Below are experts of layer 2 (counted from 0) of a mixture-of-experts language model. Rows are named router (the router's row for the expert), gate (a neuron's input weights, with its number), up (a neuron's input weights, with its number) and show model dimensions 0-191. Each number is 500 + 50 x the weight over its row's rms, rounded and kept within 0 to 999. Numbers have three digits each.
Before each expert's rows: "gets" lists some tokens that make up at least twice as much of what it gets as of all text; "comes after" lists some tokens at least twice as common just before its tokens as in all text. This comes from a sample of Wikipedia text that the model never trained on. Tokens count by the router's weight.

# expert 17
gets: "0", "1", "5", "4", "3", "6"
comes after: ".", "0", "5", "7", ",", "6"
router:381488499480445394515470573502507545486515530569499523505494545492462494441521558496488509469569492470558582476523453520485487438479589518472509508473477431523526498492532560483415520529550459489528551433494498514543455489391513402446601456498590446433438547472450466447503542450515481424518480448574499547526371526485551573515422537528644517521603518461578468502436476472455482472558494491503505406469567588482601578501507546548423471469534460499454532595471514456567361449499597543393543436489525451574472548480490468551529470452502481524523468546503427494444573523591446439
gate4:558517428567459447585391466491469457503553517476505574531576522452491553411494500417487467432470488387524591564456497504450485441484565552384516633545443534587535362569503528555534450532571565510455357527476544465512508603575565543533514496553441418511491439477531481486500558511537517476545562521494541457462485440560498514547491461553471432431468504517520472414481488477471488419598569460475465551506417497515479492473587492513510480456448474477463459533398488532446465476512464485461472527460542447512473503539589506432523475434484547503470474461520507386499439390545569481
up4:526445410459413468564463596441428448436482550392449464520510372563595525568400428399495521468545494451484533469518464463448528520549508546522474548535480476536495439521414489507540551474514492415477506413444440463488548480562522465499601441561494429499501534485466486546499486480540408510366537543413408516498515489502528582553455542477552541449462522494462446564517506500514531479575443481504479393514557508453423495451528540391504537423522578475542499502565515546501482442510519552475554475531541555510473483540457620512519538477512559496394468465615454601542567503529550470
gate5:455450524535470505407515551488551534515529439549547563427448507554343446507394394517537558410445553496421457429485497573551440520399466516547490432504606447378513498553542470434546565478564488419453505477485498582506548531523517549448517535496465462402483622422520571522459470524499499517455528495438503459500517533489495473521539513646603445451502534495509542534486410475575472449530505425532410504489456440483511454493495454496509467518567447536519474601540490526588568401539464478488504544517545539478531506552511542525426551531513510502551468506533473500363516558545483523
up5:455372413487426443563537495396548440431520528462453496457368496519410569564501507571484412498420543498451594488557461558538473528544443467444383483583514442432473484506456474468511490454460473509452493526567490541516565483551562575479545549521469508446478574465528548365535508527461556542473524535489453495526502543491473496521531549543548501606456613514558556532499569493524530427435472528417498533493432545580393509450518504514503503567604609550468519441456424502508483458425504451557563545517502457470495454532510500444521501475566445488527557505513404418532587517482471466
gate6:506515555460495458537496507442463474516484567464455543439491440518449542526409585609554494565565533551428465516567591586525595491490483538537453568473507496474514491480522490518386459390521558507520437492538534456465488504470568511547496500432481513489573522596614525568540471518518603454577510497524582551486534562500456504460514391542544558509491525491538471424452579534529464572459505610519495577466504581543483441526548473511604586451551446532472545559432420554619548464456506496402505444455498505515524521439564428550423554472474437524560487551474456484505502461537416593
up6:524491571458389558489484512422481506497500565576469553529478486540495579563379523544515526510533489530477472539493576518524573480462501545540564511517519492504454495524461469535363446440554563462510531594518582399505531544480536444506497434440503420455501488457640488535491418544453548474550533499511570556491490558506488558498560371537520555450499573534511562528382539518553454465441506548545438566465542593558518477491558533499530513483484488503452550534460514525664477482466551574441510537500557515571449458379559450568476510484459487463464478527561472539595561440535419571
gate7:503454501470549433569467467526373427521572510579601541523560458480561534545446511453506585499523623455407441414471446483575529550468389464523455527524485472487370457506487455495541474528538495434463444447452552431572397432449526473509420477448614498573443490517556511495551475529572516433533573501465505545512479489495548521464481547495550571482430499495483509519565497574513436519530452596485548551603554545420533454528474487513539397422498489516500504493514486473550479582427445519561503467463501538448479424408482578532575536469562499561501460426472458533550435508433451533
up7:447551484523394489466492531435605465528428484462506499490526490543446436460486477510581512616541513592505589457540495522474484474484571464452553471495566493378583469483509529570467468514445543511501492435500496482450497501430422453406489426498533442515533564513499534452507569477488577475528512503527497426439479513481426422456606399518504476421539585446573497530424489417493512510526634441505491388546518507440543552602588503538566505559484454392476462521431499543469464476514593463548491533531479520501525479564600536518492442459397534504424493563584495451399491550478520501
gate8:513400602508562518418494401536446503576514486525527559591613574415471503519546503403523493431463483551498437466510519493514507530603530543436521485506446478494455501556498534465509481462474464509520417413430477416458522540500448601523438431499528497517528436471487482464480564416462512418600444577535530509444576517526436565468547462531433484495466467582542563466483449464534334552533533531494528470509390546515569427513543424507474495543463515560468542480583487444476525502403496421512501534437490459497523554571503552471447476516618459443460451487587481427557448478487438494
up8:447551497394444513494423523489543454532499523508522390477489462475485559530446405533421435523496541439559520464488474505476595531471524476491604498524368461521517361506452455469501470533525481403482537462511542534500595506544508461535529535544531496573423499524465468507421512488492440486475586555493414373530502398463501592430541469470498514531581572526438423535495556519481524442462508486513410566475539482521475550456474583599494514434479444535567439434573510488412526590410428567442446569510534502523485487513460522574477523469490537497595529462450534529619461437445483529
gate9:541444516577600431563513420570499466465494527458512573387499453554445421439553494491522456529547499547476463509528624506484599426407602505560531491553500536491494464481562554510560489518526475598565487492576492495524455549449500508512568423504521490514659489550432430479480501479408496580601435467563499513551477572501526539550454552435425489522522415521482427549571516476523503554619477539509554439413462581529506501444524457497440506420468534470379452523444454494471485473545444472536524530486560508568546550523565574508449497512565541503589524452506545492463470496422470478
up9:436532522484374570491428602477474555485516534512463401571435483466485496618456496555539533428428511459481554377479447509560383517549448462478444473444523481548485474537442553427435575435445489457424506373497455473503506477519537499487472531508464493494374517461531553473497541683534461394476547526504566486462507458531407433522446461498580560519547594527471531431443491485528485439440517463513525546516495404445471395566486597490569531529527472496483532530520505535523517480435534605463478484531440528404462470482531477520468488501460508482527485511521497547493529468573520579
gate10:507599524464507579521531535504506491521499465503494525544602473405477507498463516432467509520476462453522529537472534489503495405540472403474632429481468482565511534586471529593569481487366390470550454527536442492458451493472432453501508544469553391568443466511520517524522493468540453566541551580506493484426562485549439518612572569482434473433493461505502532554521598468518474523579458526593554541447416519407503431467426451508469516506566467469594552503503467540508472480435484524479505497505480494479448412464507461490346518479520515562410569449372459470491465470494400530
up10:442519516451509538526475520446497540442523542480511521456458565579557547490502554500537541585551494555590425464467498456579599465543482444456402495561493534351543508431392588451514522498492482546418489532553556400491549505476428402559549438495586503381572517419367434394488516527442384415509491606504502463507523544427513520513512514480542498462450463456454501465443514503523513452417453492434521523539471517550532480474484473543579456481535494492488580516501480574503469543551434386469419499526513461501450480554578517479530469439560534436477464576479525473526565459510479544
gate11:440531486465441509479540569457553499346510453598574430505479554548576484507546551508455618447565435526528526498533457471598464563490529434488393524466429523492479406497504542517475473384542532530500488584430474461524530454503407446410471454437512520567406541561446516479537426447581557479499500475409572470562577492508527434515466483505475470501485468415501516573500539390564477536446520491466607539552436461467546631454464481544502525447550579454514531436526509434514503554503450521500441453515467522449498435478469514579541490574465442592505478499498471502520569518464429458
up11:582559506552506512446494419517535431537579451428469543466489502418398510507482502457481503577463455497529482524462484487417599487481525606538559434477532514545496512524465523598454539603418435478494508506567443575546409537462593525595516440395494486415588471490528461549514606571430470531447527516566496500523434490579446479500611472451489531489508423438422483426463484545512415545522499511537484452455522569462522469508504556409562487528414460650482532461546489542462591487557500434431524523472536479600572488491450467475509484466531519462565440530497535499542445503433492551
gate12:659446496466595511515572493506551473551482507510438462569493580547565432544574544525485533420555553441571433487509433410462428529455523360505611510527441527439502489465449498572473553428561425499480493533551417490520545482537502450549517516505569432376532451558568419541522445513545580515539511451416507581420550516457428548535521444533429485501480444465531553499566560608511466560498414536427491544534489511528457484475436462510514475554498514524472488558474534495471471521479537580443539539501463514452544539485555411543417526522498392478483532555502459487465490615495544496
up12:537422474567435491569455480451540425508502531488516519445528472590426497432585530496447475517467440456473546564479496493513432547504484586514426541461520482402513441453544454490422518452541544429530513562484457447493488484523463512544453411421413565484487539499627477488576514547524450425562475505428479482619538499573465431579582450466490573518419587518442490449507433585484484578499574521435479562514455497532512572505622541465526405516552549514434460390517518501452388546460522537445540578524416460497460480544487614522419503524551538527482484489522499565488571464488504534
gate13:510488468444569561520444521461491515414531449454487631491553578508469481436582465446497512469495538459529478438461515485482536595454479450403550440442439544476434534422510524429546461490506532452461492397508421526514496500513476465493514544431539603542458502532458462498538538469443485447460442552461610489549446486525603481547444527482538439538365453476559480402549461440470583471503505570460529485582480465548580441506491512481564510567580531586549426527378453555440524502507549465496547531387464534485525538436445471489482509449511452497400508499437475605582555520440580507
up13:478479510554620493487526496578496417540550553515484447543493535520511540505487474559572478503473563476521469531486589572493554540508552556527509456514547475526463508517474492494539543474504433516500583554520532518500547594520490519460476487497619488427569458488549504476453526488607524431423533466528398485529498493470537496571539578480589450608446570584458512526575653483676494504448515483522420470525596551446512502450506407538391563494483421526559473473527441501551507470503458423480459417570541528599573502590539420515479516546549459475504486472546481539419437524426449508
gate14:485545508515452542506505499466481440531503438516457500468495520504516481524619509394450532523511477506504581587380494500537503551433534434504512429606470413477536484510541419506635547402449489456569508487455475478500504574526535549538440491581515457515566487448481469607578621600449481482509507468551437503435515470540513548494512569490483513479498548474442431530483427467516464487531494373451485578619544433513474512480535460551541538553537617546519521492449515473487499511519448494516549575555555544475478485503560432546539545445526510480475459484547535583490588512561306432
up14:516580577501549521539550457491594454440563476384518503484493422483585408427504485571552497465577467629475522407506507479543449506495438465610521574492486567476518567546531539511491526489393575460477571510521438512371438472506465494511504511439528502520423579618561464401429456515491493390506523484470417462546570463436490466527514479412559508538493475541545509477532497413486540465480516549470484557510502535441479502546575512485544488547520549489514501438506562536537515547533499490438522432423487457607531574451479505518497540573403526497497462437589480564425589561475581497
gate15:471442499574463499575505518518511462396530472421475594501544484488508492544472495446423514417431505456513511483456423466502457416455554560502450567500561538499510471435464503475458410501458543543562522536569530421520463495387529401525521447468531552526536359434466387406514523471418405396550416567531460530539425435507537540488447465528506489489515512486491396477562518500367473522532467492436578524607474501500497481499530529376479544477498567443567426532503547606479505557498485476533423548489553441501451431450446574490516475503552479520506567478459515435503509490590448487
up15:520481468517488500517508458484555492425463476400528566439462572555541466492537446393451497423449482513528487481448437521544508467485605500486580522473543542573425547526463544477464464407348495486518600498543448414549466543415437396512536446510534538466473417418473485411498506511493460436495529532528540477594547398508518558470492436498446458444499489493476489617509545534339532582489472461431557482470542484527596521470468454438394480442490500534608489542496545442563454536561452532492533488486534501485507515485545550547563414526500509511462484466572569409520459497597529482
gate16:464551519439478493560480450524458489467428553443485527492537427440490446517471447503528458457500499573486423465514556537582457569530459576565610493527531475531534521533478416465579496464495464596449454551436587519458466469474466369489493469458511561414504531507534516510491493570430449453433477479515528515451606448492487510533495581440412548508508469553500510437546592558470555524522500547488469471453479554393503551508516459576486516479612630464487390502465562470518470527404397601520496413503533441531447509503540557559395498474590425522442487562499502473492456484566460614
up16:526568503525532418534533432460530523523441533566449485452478495458428532519470549502496487525494569521502569584483469502462474549414453595489592410538599495496563568448513563512511525468402476484514405485501494508398474498510504453583502484484448510510528491567503478534463507542471440471569614390533506486545497596538546554542464493393482596537515523510415508384564457533538544516440505561468500504481537483495443611483573532579481504496521513544501474501458521426514419574461592450500578433496486558556456623543464466516477578509545441491494483605492562542622472618552475512
gate17:472506532470574424453478530544479480579499496497504458494511551480510533479547419443531518532480439496554502504496574500493417497553553523550562578520432548516474494419500505540426480479369479497549540474532377501498501543461522627529568569431535445592476518531473418489462496394439548516434461460474500477398557521505555501469461437547523423499642594488490581550494411569584564386455574528527483557508527593522517552483450421591493533551602509513543434475527544567460549494557473493373558554445504522442490502483529507516494475486485503468584464538508555569546472564455453500
up17:485483527462512506433480610531542558611492480567524515438442470534402544511517404438574503531573578558514542497541462551426548476579500457516501532543565477535513450507492505554422458519531537544576478501447498563510448488484473469366508601526394440541510542595569522534453480454504556528493443507556476552540544522432494497446653532484535504442397424460543532547529433497497420491548540495452473485459407502547416479438509458471463492606516451578446470523512501522563539500437422445524564478410423490501609496517520622500489473516542443428481475532416525514482547543495455534
gate18:573568473545507498468502463546549494503511512422510470442468489469506532465507401519546456458469431463479458450487456586516454455469524491523527572545560534485547496439466522514481556496486449522448552542434482544504530459522532469437414483527445447557518383474459554556501436535545439506538488537376477416457580497557515448536574524484420529534495440566509525566514566551450471505582388440440443427455429482524409440466467473510556504532575537521422467431614521377490562577492403484546451580411548466582462484500523573542492457431504568527524582491374471471542514490465393492
up18:534509461423521481555480456555515518511472541500487535507435584432476543497476484533508473505468472533461422544549416460458432513532480445414534460527437461496527464492512508427509530491485456539478543521579529439503505557551487385474480447431534392504480414497524560592452454530496493553468445440390425560460557482501458409587534608391446401488477517507559406540531465554481448405429500447513414481516512494494485457465520446516498589577637468514424495373443515454539546493478538464601489543525428492464499510523549569490455498452481501470524585549444564509390567550472464579
gate19:453489540565488554493434457483512487440473474382514580517475374516497461526512558456455561470476428464426555502470554485486611477469476496563428498448528507448555470512464510565548554457442476553491537387513519633565490411595494632576442498489468456389435601552539531529542460493444501530524475540481575611480485539490579442511478425565473539463471500478486488530474518507571434555478460556560408473507549452484470486517457532447577543519501437516502473524521529568446462484477549521513478539519477442477483440417468474546508466403491568558444479437602534525414500615418502513
up19:573578519502428507491485457499516499508518514506457410524477505509473548427539473469382455516528454475436550430456462554502561564539426547639619434505502488483603511573421572499574458499445400414575641446523520572537492580510542481614460521429465537512512545535444541473485501478491516569466547547485485432487454536466435574620427478455499548532514561483523478363476543512463437439564533495530509497435589547457407522514446496574502477467494512479480443536522573557551466463452474553543534448494486541504498575523462428466413423511522530512449552491482555535451555533505471510
gate20:525514542519569463505454452546549581536515469501448452456437571489462456479490563410464594508501509530555480439469528515476489475445506556543591522477455506597435573495542485567544474510488502519446342466480421430509503407495496486490528513482497551514548533493409513517407530485512388415573563479493576483491495535417477574537487628520535476474498453531476565474535483533553493422482456564475486589488475550548528574524505518436563365444517573466518550459493553445492511462501412390490500536550438539548560480549384606526559524530535456388465510429483449453492577491556438515
up20:493395573469479525511463414514540592525477513528468459481578525456433475405542499401505435429572465546530498382586496473475551513445587456486586525535486530442519554516504442496506508437532469463435457477458407507535479482526470425526561450475468525496487507522377477502404521479542454467543623469470511523535498511548454575475464531511528487397499462474549496480415475633451388541429472538401472611511456529525534584541452517506538538417537497519503525533535547398486496495522448506579427493581482605523481549467405510536463498553533500423465473546514468483528625532544466501
gate21:439437426527421422465399458559374436546511443483482425552536487520472436449496471473589497477411495487453436501524456497535458409504335463469500515558495499557467473604421485431553491414556394431434587541521486537455507504499501476393474454459527460562498533458500444503560488489517415569491504511447474512419513513417557510456539476502545430462565523559520486601493390481537570505450405466439462508503412461486543471439485420485573528617527535416479506408527534450519545461579504524494499485467489527548488468479483581506537565509583542482485474486463511528453513491481438482
up21:424543551467430472544466506409507495538497401439429454486503541614486496474549473437524512499481516490590578448480506466513580397494470472423496490588427599424498521530471461460511465444542459553545515484528521507519532409505579463511535427498447555473441438496434548530437474483443450443541570489516497455529410464477597485490439446607531441461590488468467502468496499482438444476505466403589526487465497492526580533395527489502496620515496497506450444577455490519422470638551612497562450567522609465520428531499427487520501508511484564525433465517555551508470550455474406459
gate22:409443498409500477503451528486392528483555453461476468548388444580459479481566414494509383514535502412515466429380518504519563520588505507539473507388454518569511535576460489440535537542484475516463523509531459653429427495532508530480590519551523511386491502495438539401487522492477516488575577482476508421437453435482552492469535509522520580488510441502484411389531431469504472431546541480490469425521503575468452484575526446525467489542488483424563500354528563485515448468481460480524523421433528510509421486452502456511509433517511399438492535534565452499497559436455457492
up22:424440475416532488454448539522424500428598373460468470477381469572470469504503543478405376483507525426477447443407538521483584579533524536509444471371486499557534531491440465472511541538491503570474451501518451638438452460554518535497581468556510480429517490457463518389529455476519517466548616536470422472486460470467511492472550536534519562536499448485488353482547477484496461467563503480498451434477487518534483454575508507554510458509476458406605483386518526460510422471502501479550568413465577492482454518431502446500488478491514407459491481525548487420497538426485417485
gate23:496566490509467555488415496507507509467490499543489383469470488476520448523646436408496466513566457439594477481505457490466461414534547603496493461478425471543594416432521497455430525496468500418442528463584514516337510538446573553463504551404496504533546514526507529554439496464401532498564509516442435536507500507600577555539447461505535506556430556454505454448505439505483589407521506440465566498492510461560548476551464497405571579578487523496555466536475480500524500507545511575421455533426392522502497513503500422511477418511563499535475413527419603493503521471519547580
up23:459515501517442591461454442408530417453617545541481464504461565508389632557492450485482435603567548508528480525521433450499530522441596488465466471574510559496549471451482547451476563520530479498525507462454491536466626499418575455544523531569453468489501534574530429493371485409489513516536596463557444510519499542462516550451471406472569544538486553516542489408511427476525542517530494571572549451536430504551472516440504506480578482487498522478558478573489410500576424448567519537539558421457470494574447512478448500375445546531468512566489497540482504494520445543602434521
gate24:434486476524480442483548483484438447473552427485521581514479517469549497443547398461474385546502567488571477469474466466449607492573449408487551478547580598474537494461367542540508466478488490526479545555542514551527552513488492497466425528533542479413469593527483592435527454543498505447475443514424507492433455437511564501540569479476534548537537512579499433464498451475565510509600531519499547407443402553583526489586503429525555518501477477451466491511495498389515413488472466494455528447563505587500455501480511485553471496507528436583574450408472465509510503483498290573
up24:440492437501485411507544412490439469502487454413502530535456466440583482483557433484536401575508618498598416445450503476544530458504528449466557435559472527477580473427415543519516545520535475512465603559540457472480507516387576475471457458558565502408506486549562540443514457447482537453439501476521538422467433408461448511475492498427506509549585533586492472449468522490497488508592477443523483468420435560555565506554494488568508532442517462476482488517543496358522461455547422478529494462561538525525492520532435522505384453503465449518574456360584455525518531459537389495
gate25:562516499555492582531431529449569435578519522394509532503673540523492512565460457569461459455526522515504518554441526574494496522569478495550597431465577451595488456576458518496452533435501592485542554451408550491501482459534598563454510433431444452546496507544575444517516444556477421547457441541520608494540535593570574519509488540502435514571464541486534576512480512491507431546453533492615463523456468480455505461512558586447555495427449420435396548441455513469504454541472546527507544493515507591454513504520418600445503547545503527484522538499462502513484504463491538614
up25:536618542469456504465466439580539468475478461588523444501581503468479517401461493509528442534529509436523489540584514468447487530503406440524529500405558509588505594525574484436486528491547453526516427494481484475586615583533476576497539511474623451518631523482489486518563598465550539382550437477483432510459558516498475540438510559504415558526468522603515498467554566450478517571452488526519508497494483398522524490460432502492504569388457477408505505539570521533517491541536499574471478527470519490496544464507470519590527482571591509413410486626464580537537487437549507514
gate26:476462517478534442391559483507447523491488539511533474590520476424396532468434447589542473445540426507452434531515569417474559606480612426491549518456502467418566589485455504536503471581454528521530493495546489497516501552515445476475544533539443405440537442514542492527520521539539491399483367522461429584510493573473576514478517526476558432458367543485430532506536556534550456540596366559526485482601500514510468487522495478483460483603381453516462473570527491465480430573493487552475458469494511447568518475514443559523454513615526525554445471540425485511489486570487531446
up26:435410423547530660574480446504491454588530501464498548360507540527463429523515517494489520425519559441475529456453486489478480517525495488483339524485540478427518502505503557460463463445516502525470468435566518510373561466502515543490493522475535538473517504483514468511490620427507596514553401550513552503426518552517513438575538448450501496572476491486514494475504516586521489489449574412502485501489450487415428445593505474478445513484490455519467522521458520544459610536566470460488507499435585506509580593579478539489481486376498571417604489556609520532578557553461475541
gate27:554568567471548489512437459574493555504507433489542515574500387429457554430470483568515516458492407533525473428439609576570552506526458571484526545603434511588500508533472509456496449464431452524550549447454543535496497548522466440489521486487538471517450504521603396516517423504444495497455566601523456581476473517511636462480520537570543484557536540441486566553524524548439517499480405478519564467409481484455520548549568609545525451439566540479497516468432561514506442486479520533429482444548563491584543513502454491511643541457475503529549565462404506484437527435484401550
up27:525507481462574420605402487552473586518514492495585485557527437479496583493495511512488540500483437549493505490481550602527497472425480598409507450581442517605598481501444485434475435502480400545561502465461487540517512547533468497517581537491567526499437537520607411515484448560472463516533566568478474558476526546527628530486497509535584495488503557395510495578461507533459486508426430491530483505419465395512479598568594582556541482460511453442506467440453557512517483409488524535448471455518491471637550494496491511527514529474514478540527581394476516457467536511567404589
gate28:589460441474487479484514427552450562501476518509517484475523550530515519553495526499511547458482583462543495544499480512565523533488509515436580481540580544508537443473427523528571484480603406518551445506551568532573450524555445457488562529533551450571537503514496528566498514407498552524529516514495528435581478488502553521446578523460448447517435442513487375388569510457478554521619377562517471558330538569456601529426472512516534479435513502531460503483448414471498568456537406513472543572478481485498473484480409552476418504524526542493389457587582478357466509507471477529
up28:388516569537499497556460578490583444471527494486514544528505438534466462445510486506477452522502438529475499431491541468501450494510474474545387531491448466480469528534514515480526511554463582556463521465416406491398511480392561486510479500472524511494461539465448435380501498593534457439497515459435501565498520510433509458562509480526518572490545579468550643607470449570569497512380572426496556469664463464560441468608535484519488461546502506470542470485526560530511457524490557483583456425543566532503509527534592446543572493508464441542591505376446503614482537449508514489
gate29:548546513464505408422518464493495578550561454577462589605560432475518491480488474542578532590494509462529559494585541496461472443523492437464480500531527429539575431560505479569413526504439554516564475568511540491495501541500547469435512464616472523509499580480446382521489523462574461542530433500460519426438477495469533438496558519473427423507469485510473609586497462576472540440521458597532607424530542464548476508497523407508491510547479530537463427510491509478466430468557583463489593508526521465530497494441480527587516473484469565440509499646436576417580476415492568419
up29:505556468544420458530485453497495523491451508417454529453419433500487524492543471549539596476578493433498456505518500495556511506521460615519516605463503553513480549495521438530526524517546522516404549425517438515511337534542467519489555396431542463445515474457496479514517579506440593401564508510547558569474554554512442514471517453543552461549453410516537539490527505579507419524465481450473556552539535564438554524443487440439565583547505457526596542509533550464576656487488609489459428585517484524580480542482457520496592483536514512532444454430573400525429475480457479554
gate30:580478504457516499492555495520487529544537457490518428449597524452518495528499609344532471493515598561555504467445466519493491535463460495513429525496417567516438577487553445533475530475555416552498451519540445452523516397459459491502495526540469547555514478480456575534543479439506466520484536522494504520466498547551519531448516538567571570530566474469544423539511453429448531486456480468593524529496525518537555473492416530545541597488560620596380572519437520374444526488477541531469597533498488564378467541434524396467488523456423457564513431514453524531535507553553633429
up30:534497433492493513489558429429547580459503541570572467484480494396537509540517496425505470476467535558501580438453527391481464542543540523572480446452486444506473579572548463559559563550506412522500521522551470523508545434514519489488457442550588449606506507520515512606433474434550523426570415502459475497571571574557496508508512531531497490576493461512558441636435522508494517531441610507568496516472496544477606441492473489494536551501543563513577565474584560413488517572461523546519441440469481501510494526570574525538394614459522497561420470546551530510369492535509557441
gate31:505512546602593531476557492537578428521463547436465460470480566450509474410576431573574472514554377506503495567451491546478529509576531519477560421503432535503442529526475499550433529490423541388519557544533591473464560569503573421464445516503548580477491523530530447522437481540537547441534628486460545458472521402500404520614510525488503551500492455502528522562540443590509467494560537505411498438472421529454441417473543475535470504546469491517540544536518472535538532436528403442451394479568521441510465477463449525395522493509608512501558586469502518569502499552438549450
up31:481506496446491466502522487450458424428522491499421504587534509501481535525421450505490468611506364571438541549490603551431510477515604517420430488598560524471486486493495415458395476451475536503479506440498536588424531478536508433471485548561582547570525470438493533542491439419412464426419562537483474518497542437584527506463545535559452513568569444487453389482492463477555468475582424449473549481520459513511495529548503485573515382478518432506459523500431514497455469417534482513507467570475493499400482442519551433478508478394523457553515584445552419454478460589416495448
gate32:484401531510475496430531421543491518472567497595529592531438383590415500648406491596613423504578500574474561510502493489573538419529488504499509455496478528475506481505487520516494530546446504469472482509468463535509502539519541472509521488486540491469467519623504547498407526511349532474495532462484477537571498551455540493412499516484496543471518536493488498595497544592479636517467524525435519469400545498499438430477580570537530385542518525642496483445514483464522494482466529571487503412497562563604518517553551552494502476570516498571504400462550527494552532532529450530
up32:562523528556551538498474518418533471519456481461514407458581615420501500409520505402371575467466469394521470407455600442412432597477502456490527593487497437495455479484516457515515454464514551481526477511477564447500512457484446492450462455478503511550482506407520485435541499435581400459509498593478462546416527444524474528607552497526438477572454498545476454423431458427571423506563477479547507485587384486512578513511474494463468512500528504435516526521539572498520500489538444407512502593508467485398510463452482547459523485441444520466475551521409428510442479418475525409
gate33:505517434488489542565454418529441482490371463575484466499502505464452488474523516397530514511552385491474446563555411490456504416542573448594611577517538405526568549511587529446431504493459549519493504447554495553477579489506429495494507535449635498557490555476463451427486514529438535460484453519484443529526487494515568451520481555596536548548487481427532446487501397538495474520493475535450536482545532486544413494499500526563520540527537555570447483455471368510545378530518460468502426509478404532466540399458514563483472376401501476519474554514445424546476478588498557477
up33:526432466510494556480567434523564535443528544450506535485561554469527516416456422548470558462532530524511459501450524410475466550516528463504464436591458607494521561501443507439540502547518501489522530610461476448476519494522546505557458422581615491505534435534507487521569478518490475407599478553450626454497558486481376417579530437514541502505553571587563514557520470495449535513472489533533491559468415451486497417550506501425520498504495481425616475538450535395485605481581507479508384628495456513489516550540552570574575495541461490553548510525554502526532481464546541395
gate34:475506495418518463535524437468429434464488538488524512465408530496501548535486584549488524532494453476478454476564469499491449524366386443449488387482385517551438437480525533495516410562579510486544504531541471505402461620513460448453485476544452536570517484529533466506515529578445460497510518508511494506441377581486485495514526474471466319479461442522545502531469429542424606441615505591498550477523540474474499472513432441521457476511500422428552501503551511513474524442539577425506567467480527629476466558476475516602451507532490468591471521539474480546414530569564538492
up34:456466493500639468528603449475502413525572343507501489462583486405507404491570512477517477501614476494520503540430542467475529567503553512439435551480477460491545579491541530480454566465501505520474512480525454538445478460506467547464463468500652511533522411526379503450487459494569386518421439534463443527553522516543559527534502644452553559573528490461496518478541441531502532545444489435514503583507469536387532487521534491540427466476513519508517449491451491395548453582461459545538448488516572539528632482538528537482548511533513576462471491466453568542512483502506435415
gate35:504490491534500552503502460406490569422551608377525447609535443498491510523501517520431454438534516423488518526590415499511520512400485405551390458521467517520508543510426537486552448465512485465495556520448482462579466502427526580436556485549452551549509432511569483478541445480444507530397470503521610477491427521571423533461495530459511501543468575372447458526394509513464463463448583528525449554535417497533610503473491545512597492426463425543465486398542501487514537490574458484453422458522502581457432533513556529557530459447504419605480499502467461541578549476514499512
up35:495511460410510501439411470521506453599447394558475585412512509473478460429457441544532570498535481526516525530421585462538510445588503589442566515466458551458484463501611465551435556444447609500522424452529498593505462456554554465492465566459419496462458517387508522524484462529502464526549452503465406470515531532474586472502507464548422508564483509569502567478588452479563532493539447454496497537467511515443448454580489432513475541568483493477473481639553447451450536583434446370531547500529456527537467468510507466524460561576534583407542498462424517498415484453507533443
gate36:463547423430509545417613471481604491574526532545535469451488553586476468493430518545550428470528569427428482438552497574534535500439548398515518472433517481565489461439564405547384532478405441491463497465548533551481594506499526578410496466485585435483487505635459465440436528509536561539458407486538530465372599523487523472521537489487504487435477445465575538465551554528501466572480548502444560486548524505505473488526463497545538565480469527573466576518512465530486545492461498543502388474429515454438498534485419479455501509502568496471606522414459608524465505512495419518
up36:413457480482403546452635502408456528444459453517440438505411468513568522506426438544478472473481470465504507568514467456525478383535576472529520527541517552508472436601560535461595451459540480520463608420415482514511534565486532527500495503491545488536415609609516382426523503487492460536539431455467495458550498467483461581576480548474495489546420535418524444580532477447439533453509529459510556524535493478494496446501495479518472475518557448480563566532522511538505501455512446516433552354462447536507523469450535476472469479543437512528604535628430508517521572397573442468
gate37:493461597548464465526441498391608458415536487476557514458570554511534504529548451545518490590597545582620525455536554472541594527536483460542534533523515495498558540511439504553485557559548458472481424547526555484507625535489527530542475514560484506444566393545406478398490511506476575516472457534554502462463502452447479567487519460562528578529520557550569508448516600444462488555535542494556412477498558495552594504470467403578443584555436489461592501450556445539519497554473483452533542503428498480546489578533453452543538407553497486521505512508485581545495486377479424552
up37:523516517519469470491484514456564419561497479497559546525417547509536587604518383455475585435469508561565483537607586453526435436449485435474586509560429524510398538553490499515458557516502459537462474518562528551492582492482564439417545516475520502466534438390376483505488428491492451504468486477518524490516498453428475515451505513494478488477497454503606419534544480485440569523452459513535399595541489503489569478409454451580442548520583548476527547477491450615537536519525452572510534486457491556423396585552529484545433390512486441517515514498537497608410527428469507515
gate38:562466471542404465510518533442596368598443493576539537468504551442540504474543518507447458517467483529623529519582535416484577479447468557502488326430457585524452508444518556451518466503455437404481481565483526446531465514531460527488505435466553504540509426404542489492477469537451525523467455475556412504489489530520493555499419507514540512489470513492432504478548428395517449459462517539555554452620504440497508532423485585543475376532478491505482468484490495483432600483537563479490458528527515591472471507558473582505539392475554433529539584437526560538509380489500460516
up38:522428492529501468488415552479630578541493490538499513541579487494485503533520445423541535456568507592509471547585480486425433496446487577527476530465576505518424492542528562395552576509523516449536385408452409510492515522555451559449523486477414572523543513583480498518428496559575535556508476522495660396506448473535553516464490450523499490454491480423546525517524516467570612570506579484584568368437465472518621428425552446497487420475483498446459535608546520406488511448518456481504461556531497526486516523572457488485481510510460524481525552531501488499461428461457501453
gate39:541558434532512496477518550537527520610465542518572494521544480495457361482468533458473425551483466542532550503500509481484526520611455534432657469465536460568539524509458472472570464458472507530508465559459479563465416426449499524477544504464521469584476502454525386438469533564449483462452441634526484517508465522522495516452530523494405529510509495487514437448556458461443542500526485495468601454522503438426591524576511465518596367519520475437505470471397460427493547409486483536474408477509528399483489461430523427470571510461530405463428474578454521408403567511473489441
up39:486422502530525437557513498422445513424505447417432479507446542405525536503470457559444508507572529395497494475531473515575485418449494448404426578495439564512563492404553487511430451557609517484485443464535504482486560587604454465422479461623508545504457453591476512508509482451476477497569531551518523486384443473442513606594508468517510499525504493531537594493515516563492508498472455483433508478506458601570451515459434531474366537487441589429568542479566512557453410507442561464524488492547472573531537574494464491474568497460575571480459539428541528520594504497489514502